From a checkpoint of a small mixture-of-experts model trained on Wikipedia.
Size: 11 layers, width 128, vocabulary 16991, 17.1M parameters.
Experts: 64 experts in each of 11 layers, 64 GELU neurons an expert, 4 picks a token, a sigmoid router, a shared expert of 64 neurons.
Training: 366M tokens, 5585 steps.
Below are experts of layer 8 (counted from 0) of a mixture-of-experts language model. Rows are named router (the router's row for the expert), down (a neuron's output weights, with its number) and show model dimensions 0-127. Each number is 128 + 32 x the weight over its row's rms, rounded and kept within 0 to 255. Numbers have three digits each.
After each expert's rows: "raises" lists some tokens whose logits its average output raises strongly, later layers aside. This comes from a sample of Wikipedia text that the model never trained on.

# expert 2
router:062113149101040146117147140117100117141140165094119118148150123115132146117121157058153154107137105088121077131090135092178152103132113189155145092106171117119145119150112144104167179045129145122101149184141135174117098166123117094131114134131109153128093110159065028112108135129125147052115136212106178171147119129135103076159138126153138127124041196177132127118131102093133136147141
down0:101115130173114113074134070109121093142112139108093108153056106103095135096091118118118112146140115107127088089122149104154119071099113126071086159085075132085195132108100085119209133103102125118156038147080204097110102152120145081167142174168129144100081127123087067116145093138155165093128082098131109097099112185132147108080116126128118099122123162140146151148144093118104071172184
raises: "-", "\n", "It", "=="

# expert 37
router:064136145087112113086124090161128069147078162078143108126150220107105148089138138103171050153128107088068067129123133204159116127069137121064171154125134137102129141148171179142103148132142134153097132159133162148070155138138079128171097181141136146137125137166076090122144055141110128074122139201158135147126086083155131157120155134125107136129098117144138131149183136106098111086104
down0:126104105148166084086141154090129130226130116119133075212139090106105042188110165125082111146140081115089140110114124141155093190169146084139111124191181140155144127087181173110155162145101143072072140151128132109148111142116128129175103114145084108156177116090132124140095154132115109165094131158136122090144170111154111126121100114127114060098112123088087166112134167148130108042114
raises: "\n", " The", " In", " There", " of"

# expert 54
router:114074133082039140084084132205103127168162080128110073167149149123041146112135153099122137102212128139109102157145113119162098130145144184125133118144136090154057119153077142129141138159124136151090112122139152145147080163126158130134133136115113157163132131163116104122143133143096115141104158181064146145085114103136136120160188187156064120146115117079169111122148097117093231107120
down8:161135122099133160150091186123131143151087160126182153100135099140114135115112080164136115168151097145087100149152146139058155072149133114126116135096150144162214153203021096162119093174109114155099135143151127121150144061197117104103150130091113108125127101095177160129172076170087114144144120120084199060114076125095135162140128135118104127119164128132077121085130146118126125081086
raises: " |", "-", ","

# expert 61
router:066107085121136081091117092191119137124114139126109116137127193071047134105179160092110146118199076145129083101113124113171102141130096171145154142152175176146122101132154144131158172113105084145113133125150135105075064172171100115133109156156088075151133121113119106130120142119136172120096168109127102133059127062175097174158166112170125165182121200088192130138137149104133127100144
down0:107109120103074152094188121125095125120151071163144092097144073058162083137101149103132111065199146183153149111128142120100165163122157139206126135098135111081165102113156129146100089119153096086139149141097182091093102077070154113142091092145106160027136109122146171141112132123161147131152116169123151129154101109144196167127135153105119124194126090116100169100122177169135161122098
raises: " in", " over", " with"

# expert 62
router:120084133124109154118158093147111091110174105080032142143156141157099110078134121110153152147100093181115113126098044121161123136095123123152151126107176193132144144146092160150117125059119128139076143117166132147085080081146132142132078185144148123134093139172095110122092108135105114120134194149080145196129099137122070030155147163122136179150133165110113114120143173111200164115152
down0:129099135105094178080102090137136155086179096132106185117140151127082147110090080155112124118171134185120157144088067117096191110068139149122101176127098109102124145172116052164129116037128168120103107135129088130125175121143132076135183081174130140128141114071162113105096124122102175153151099144201149094079135172127165135156137129106109140143093139096146146047104104124142119086176
raises: "ear", ".", "ears"

# expert 13
router:123093121108152163088068119174097147218082174093105093123205158184101150076202166156131107095181044096052126120121117132152136189107107189113109106169154098138125160144130147158144128126129137140100157173171147075108103152142132129100117122159115126145110130146143120187115129091092127109123176101073095119110072069130131160125165109073123152162098130128164134129141161118130113132088
down0:071134174116151123149192086169117098145141145121155113075129123104109080168182118149160145143068128145113105158193135123175094136106157173168178182135133148143094117132178113148159136155136123156073124076162142169108102206144165103135174150130157082125147106165212132139150104117103194103112096175119171145108163165075189113121170089198109148110103135128149112150157162119111146105144
raises: "\n", " with", ",", " -", " up"

# expert 4
router:106116131115156100107136087154112163178139182138125107101150150108067103092206142066120096143143057149104080177085119086160149172097109150067163160117146117171117113139147145095123137143100153134071159108135130125111130140150120119176106184146068105163087090140095133179118146111114150106076149161173130160119119145176095163135222098127118179112071107097203133105141156107136118072138
down0:122154182105140109145109141105122109150128117154153088155137170136086119108169125116129186131158103128093092145150082140163170140128154139051137162136053129117092094111138074202145133082146113120100143092140065102079110127151100160082112172073112064137044097098045160116141133048158163171102091142134111097116150136133173164151120129170124101115108102107138140151183115144102145075157
raises: ";", ".", ","

# expert 51
router:082085155106174071100118103124157082123089119089105112165139169118118149115127136097147089121127108091097115177072121164173153123073111107082167130096156090135127191186132186154111180123117157156117091187109185128084147096147103101129118169118125127152105142184111095123185101127127160062146129179153139117114075073140125139111186148197123167145092112165124114089145191077129128090086
down0:255116124156119184146146146128124094129153114111124127151143173148138104138086105125079139112155094100168130096111157150113209155128128064128151143128136092071175154135120175156149174198180147124132102099107094111138075055131122099110075149077138111134111131150139104106181126140133093094104165131143098090135111113169192138145143125142058125136130071155156113132149117182083129085087
raises: "\n", " In", " The"

# expert 19
router:150118122074094127054144117184109114121144121170114114177180137126090147129175117163165111132066143169101110122153063165121092142073113150142146110121200169159095162184146169133121164093112145099062143111143140162118123101162140143104108135158135113142109170127070133130104110098121108077166175207083095176051081128115123105140136134103092177141108087112128109109143128085174202121133
down0:156129154135120124073152174079148104133137178120116086086149093074170120215116118169093153113091141147180117099136126137092105129122116121124152075140112097106126131130128130125163203219177102117107117146083088069059132140175127103133132153127120103112102175131134108080116100120154164166129129123113084111103122152044169100080117170114077095082162124160183195104152133106126145172138
raises: ".", "re", "en"

# expert 3
router:077143155127109136112110083113090082109119141081140095136150163163087147012088143172238084112119104147105106144139146185168153169101085108108103122087083138164129139120172141111084126131071130123104170137127152126131143118116102128161123135168114111169170155164117060166123124103121121117108156204155139183131087112137141144154138158108099131142143130078166107140170119102106128039095
down0:163141103132145162150099167160113163075074147133095084163183133085170139135128115081115157140130108121101137122103164177188071085150132140115139118141129110143145131079125086141116169087043137110136113188113106119146076148084127189097156130132158086074109124106158143154099041151118083176140109150116140151158181166174163184189121133147153148144127191145078117106110161085122159149167
raises: " Succeeded", "\n", " "

# expert 63
router:082103095104139053156143103177084149167145120088124124143116166089070096136097176134154149095148137166130085083073062174174107140130110161109149145098171141138124186114147155101107226145135091099106109141176123142112129132167121114188073141121106127142138160137126116137118083101104127116107135202112120141137098083142120118188152157083108108159061110174194066149165150107103115100123
down0:131081117147142169120173119104087076101097078127164138113083072104153104160092134102166158195114079149128122108075106108138121120205136089204115177063138107103165102049110178133107066119128127142106067080127105154074082106127109116144118141165120127098149123138161151131145131094119152133178119150173097162136149124098125095121138191174154108123178102216123123130171104099126140135110
raises: "sp", "oon", " move"

# expert 52
router:127067066148101115114144101170161097148099114160110068143131107149111153088130134111161102118125093077131127079131069131151171172102081158127168101172115132107111157128064152163137165117105146138113121124116219155161110135178110106203113094175087105158151166107096098156104145087110092090141219141159111131161116124146083079165178207116107116186112148147149118133165132090129124129098
down0:118089086152152153138159181113075089133182161141133161157132113137114160090150190155112119140129132114160138132105170142160065112168177139086142057152102053152138100117181197097136061121125102110120134158121104149137118100169118105088135105078113099116171064118114104068128114098133148196076158162110130084128206110114099127109127116074160103072139075188141131119149124126145108157155
raises: "ay", "are", "low"

# expert 32
router:121145171102136157142122106173112122121144099101113127156125174115145151125141126074182105111112129095024079132094093104141069116182107135100182118202133185148078124117085135132129105143106139117073180140172160173135106117152104114159115172192131110155100135119072052132179112131070122139096155170152148147089133124110101137139152099127117152184137145109170134168187153065119129060135
down0:130112103132053130183135136115142098144164122132141136147084120072122152134122109183102173095096160108134138118113117107082089152099114122115092176063075155122174164077163102151044118121110176135156079146100083051155131098107175147111163154139094153087121131116123128138206128151156136126157135138159089176132072168151093117111142147105170111182127198117149098107166165154163185095091
raises: "DST", " ===", "yard", "ther"

# expert 28
router:145080090133127097113113144147122140188101079124132106116128133111074108101094198141140104137163110128109071040053051149148145111098098130072175109130082126161118162131126143157108127091105162118123187168139123093139096129158109117178088117156103109143069132178117139148112135113084132118117121177169167173138115131140070104224158139140089145144100156151155113167188121091186116105160
down0:146070115139122084144152114090137091099154093116119067147113124064114186069114113125138146152140175082199136163182105101080089104130135131090156090102079118118197082176122137124170096139120167115147088122138132172104061133116164124145133064140125153150077100178113119122126098134204104135165135136107126122156160183090137142136130146051145136094105146131061111132060157147178109147127
raises: "ited", "ably", "ively", "ter"

# expert 7
router:129057093093124086086135080155105061138167104106121109146166103132079113146094153167179155127122092104089108129113124124140059140094115176142125066164123165128104143184142168149117165125123108087078109159140110127111158161162154127128114083177077066144133181157113107186119096076124051114172185168094143133137098128178094118131156199137107148119120163163122137196178140116157132132118
down0:135111136111114182032116137123159085107167142117154110161190075110173093088125120167109188120128173154108099136069095135112125108146120153143128149120089194146147136133147092073139112154131171132131128129112123093099185138138130155095140103144144141044144159094082118078137124104040161041131148133119167113083122125154141131190140131081167128117089140119106091134163167137108101171199
raises: "ec", "iation", "r"

# expert 9
router:146093091115118105117165103164093119186131101099112112176168098134120151106119138122142121105110134128125134104132073084156085182070099156086167164111155160159102151106093159126101175080154103093078123141160181090133114116138136056142094105132103108133159144169109081138144105057133132107131235205124140158161122131172104026150186183138140124127162124127121095122156175095138126124132
down0:130069117098098113101129122127166117188068144184155108148170113159131153152136120095177150109132173140148141113204133150122070126162171180192163194127108123118095111167106170138145110119097147130146130171150094147138175143089122173131181151115139171053197121110187150115092095178140122127100148167121082152132143110112154110153068099184130175150098128160122122148046156152124079119135
raises: "est", "x", "ured", "ural", "ub", "ur"

# expert 6
router:094107176115136079126134120139115122130140101100094103118168157153117155078154156116181133080132140117140072113117049101107153121072089171137183103158149144130134156130139131137043192156162143108065112120168167144130106114147147117165122154141135071143082159136109093137088122113149103136070147172163178147111106131118133125153147106212088175171148181116120026082144124120117178121085
down0:096157123110192098096081106124124107124083128099152140131080159091154175159182066153130112156144121108118106139167195128041099116138159126177064118150095131132147120082159108122117100088141139091098168176101173150109109119094124132090075137126138081096158166116163152106060202182147119101056083148138141135130179123134157163154046111116133133129162149093146166127170124144121138087149
raises: "–", "a", " Career", "s", "-"